{"n_layer": 20, "routed_scale": 2.45, "n_head": 4, "n_kv_head": 4, "lr": 0.00164}
Below are experts of layer 4 (counted from 0) of a mixture-of-experts language model. Rows are named router (the router's row for the expert), up (a neuron's input weights, with its number), down (a neuron's output weights, with its number) and show model dimensions 0-223. Each number is 500 + 40 x the weight over its row's rms, rounded and kept within 0 to 999. Numbers have three digits each.
Before each expert's rows: "mostly gets" lists some tokens that are sent to it at least half of the time. This comes from a sample of Wikipedia text that the model never trained on.

# expert 5
mostly gets: " his", "-", " by", "s.", " it", " its"
router:457451451478544454560457470511477509503417560519455558445496568495582458439534473500541440554523479521577431528463527519504482477505466479468494516453546550502510551596557490508473503503521514550540488531519462538476534515450493545476470575495450455552469548489441522515528520475435493510451494546525506512490486440502506461436468527455553497479396532518503527423428556482505585525490491494412468500519462568511426516527496504445526440497476480556534515509512474475513432446541522488565566550462531460389521527525499508476502545474442601415453501506518548483531527498481514442575555477469494520539523537495470485478531461586526432486503516454485482511512525518499505473569
up0:496529416517486494439553491521545483415496486528491562549482494535467521468514542479351507512581519479483509511566485484504496530475537471590486417540512475484524541499480496517523455449456418509468488524556521509475452509499481579498521469497576589485449488463508453486473475480490490566513526487526489529471543504532531425503493495526426585503529493594487437580519499456531460447447531563541439445493548495463527530547478522484565500494574540442547432487502495478455497514526504412522572588495478477486506467470494566422568515512516543491478532498437492453482496439545439442478557480496482553545443518491514452532504494480517463491569473535443466473477481446524528488493
down0:516561515560445551467585488489521484508482492480550507529479474472574510529473550491518490585404439445479470532434446514511481503470511486482443420534480496552490461459478498493510583546471541477486499552563513471409538419484480542514460519494504424512563544480472399470465535531509464469477447536590493493526469506524539502445400469495521425501483534527506499472518431497502525462584511480512530525537548498525459486495523475496509459543492506517472481548490474556482463546468456538514419619490455453485565471548580556527528477547532557537497489516471467442459495493477526522501556485487582500528501482466467456467416484467507472483498503502544539564516520570574425520474

# expert 2
mostly gets: " an", " at", " or", " first", " two", " \""
router:623528545480499583501536507416515451460563447463576471514426479499468526529447474471540583471510533514438479494487477493530473477409515505511488526513509502510509380521482479429506530524533500535407478509511473498554505511532386476546476462541539463433491470522523557481473468508497501518474466509549504488521481504512435522456507491546494502495550449482508491551477446533483404497531531483485555500478584471504531514485532439562499547494512500543506508501537512447443575539524483481451505495534511467474495537605556521522501497508453460567519592412504449463504463500469512510415469519559609481474526451513486492457449497453495477468482430489572496474539548513504433474488
up0:444525469527524526505549484522506500430469547474465530530457507496493482447490511461434505491489490472504521610575499486448551536456529439498541469483524512506589525519489510503480465448480435545495496565537496546490444538507548481476526525553525528460549434455490491537543481497444510499464544510465572511460546499462388561509515524482514534459483518479551460527475535456551506520501470488543564416506512518415506452574459557494515531585564514503526513483512548501511475460462510470523449514493539468479546472453453530409553496492500504471440572519560462527519551566539419502533489468505473489429438579549554490494497446567598511522591521549427465478524496410503523495511
down0:459478506434527560558471480466510502554463506473502563495472547499536450469447487430546459479458455504516489515455488588474478554533440505483529526489545476525541520465489460526546501493483495525497533498505475533514572495473478515442472509506486506573508484479536485490587535524530421489567503445534488460540520484468500542554516547590501511566477515475524528471467506556556527465550450495549434570547422516483483454541524451545460498562524502536479458481470508540430493514430490579507476458539509507506431563439523386515467578508462523486555424496550437430596524464447555531485497534516532430526525459444530562419472523520447567538469481430434516513487500493490450486506

# expert 0
mostly gets: "i", "id", "ic", "ra", "ian", "ur"
router:469516490479525511481491548516512541501513475434510458528536500480524478551501490500495527511460540505427485448486520529536540499603506489465533510563472504451493538367429474511555509515503532448524542469481491466509497458486576484493519470515497505518514422496540467481522524528529503478523503429514480447460489519509586575527531513483476497533570470473478516553534526511487401512539516586550487497537507446519554506479476476536495504495458504516476531531527555582476519537456470524424511491482492497622470454421402509544485470502623388509518401521547489481495506522501501529504509533591461510546508491483491522516536526454470581462503599492502521508422414504499525541410
up0:433437523508510504446492515565508525511540559494475513446497436519492489477429545481413509543564541449530512506575519453493444504512552441517472513443537501579481473496511534482458534452394482528549466563549494504556481475491467507470543464556496471511423439537481485492525449502505533507508526556505552469417536494509456545399466547486495500447446512546586472491479536473610492481487513521489509426481562492438504450556550500474557499501514520494528538439490437503508543524564509439511535513522538535464526492474419540426579488501494476526427550495453566572495491453513469485473510468527480535445504473565467477536539459499512516542553487575512464428465484421516552505507
down0:483464552547511483540510556472519583542554425488543495505555431461514466496499510457470497476521501507561499424478546558523486498537490598475514513521550467411517455498462511563507558460452469502567493529490496531462506470541476469581509531502527488515580497495470512602601527520486496475522477519473449516550482448552481508505466466493537473475552525477524459517453545516502417533514447421471523572530457514467448530541520505455442552551548505470510494516468472561501510437488546503509432426500459572460553524488539487504426513432472477474433425499532492511438475531477505513466442436491503478537559446542449462511527540442509487485459447526480501559447481426604553484531

# expert 4
mostly gets: "2", " 12", "3", " V", "4", "le"
router:524522421475489504432482527551507494550546480515481468488567507475488510544501521526492547493483530513400547460472548511534524565541500543516542546450479494511453526413452517528517495503511497433501520472499507518450490519491516484488499474458489504523488452497592412459510540596553476485518500428484493466464494581426548523599491476553450476519571445466484525549555471479472387498473496462531524498487459409514533514470482481579509480455461490474483503504525513592479450463480439540469483481518493483622496487486487499503492451522581384541518389466531479517473517527541492518484448531548390510532499512464484497486497538480484546460487563497532523518483423495498516503415
up0:415497476512440504416546436533509462447496546499451483514494486504473558475457551463474449533564455471514483513556459457467511538488541419506485500508465493535528462513496478495576454473547441530493461596490526562530471526555494559533534507507508537539470472430494439494495469506474550585499548511517500529543600483525486554440469563433459571418443524560553463529491483491535517479440503516483494478431521545427501456580559559525513560511534489525575441439496472512472482519483526472448508577449522512470550496539556530409545493524504491479467544533529480478523457471527416451459522449488523485450505488496538484525466434542566494488534528545477489447529483427463563521495
down0:522515522545477459543450370462431427510542412516512478482523553470445481534512484478480485494469486481527437526445568500466473531477565478520561467546484524459563506451516554507519468481543547481429515484467437486526506540378491517520573552513539554495521520529521438532470456470539489480543483473561573515470466509494513526535498529484509482481532586515467544488506473457515531479517499526424497463545529521541414528477489555514463488495510449495508528436452546446548438462503396541548499484522423519490476439369506474478578451499540431531517527524486480501478527528560481475531536578460524460542575540497507522496531549468486463505506553458524526478540540528487500468570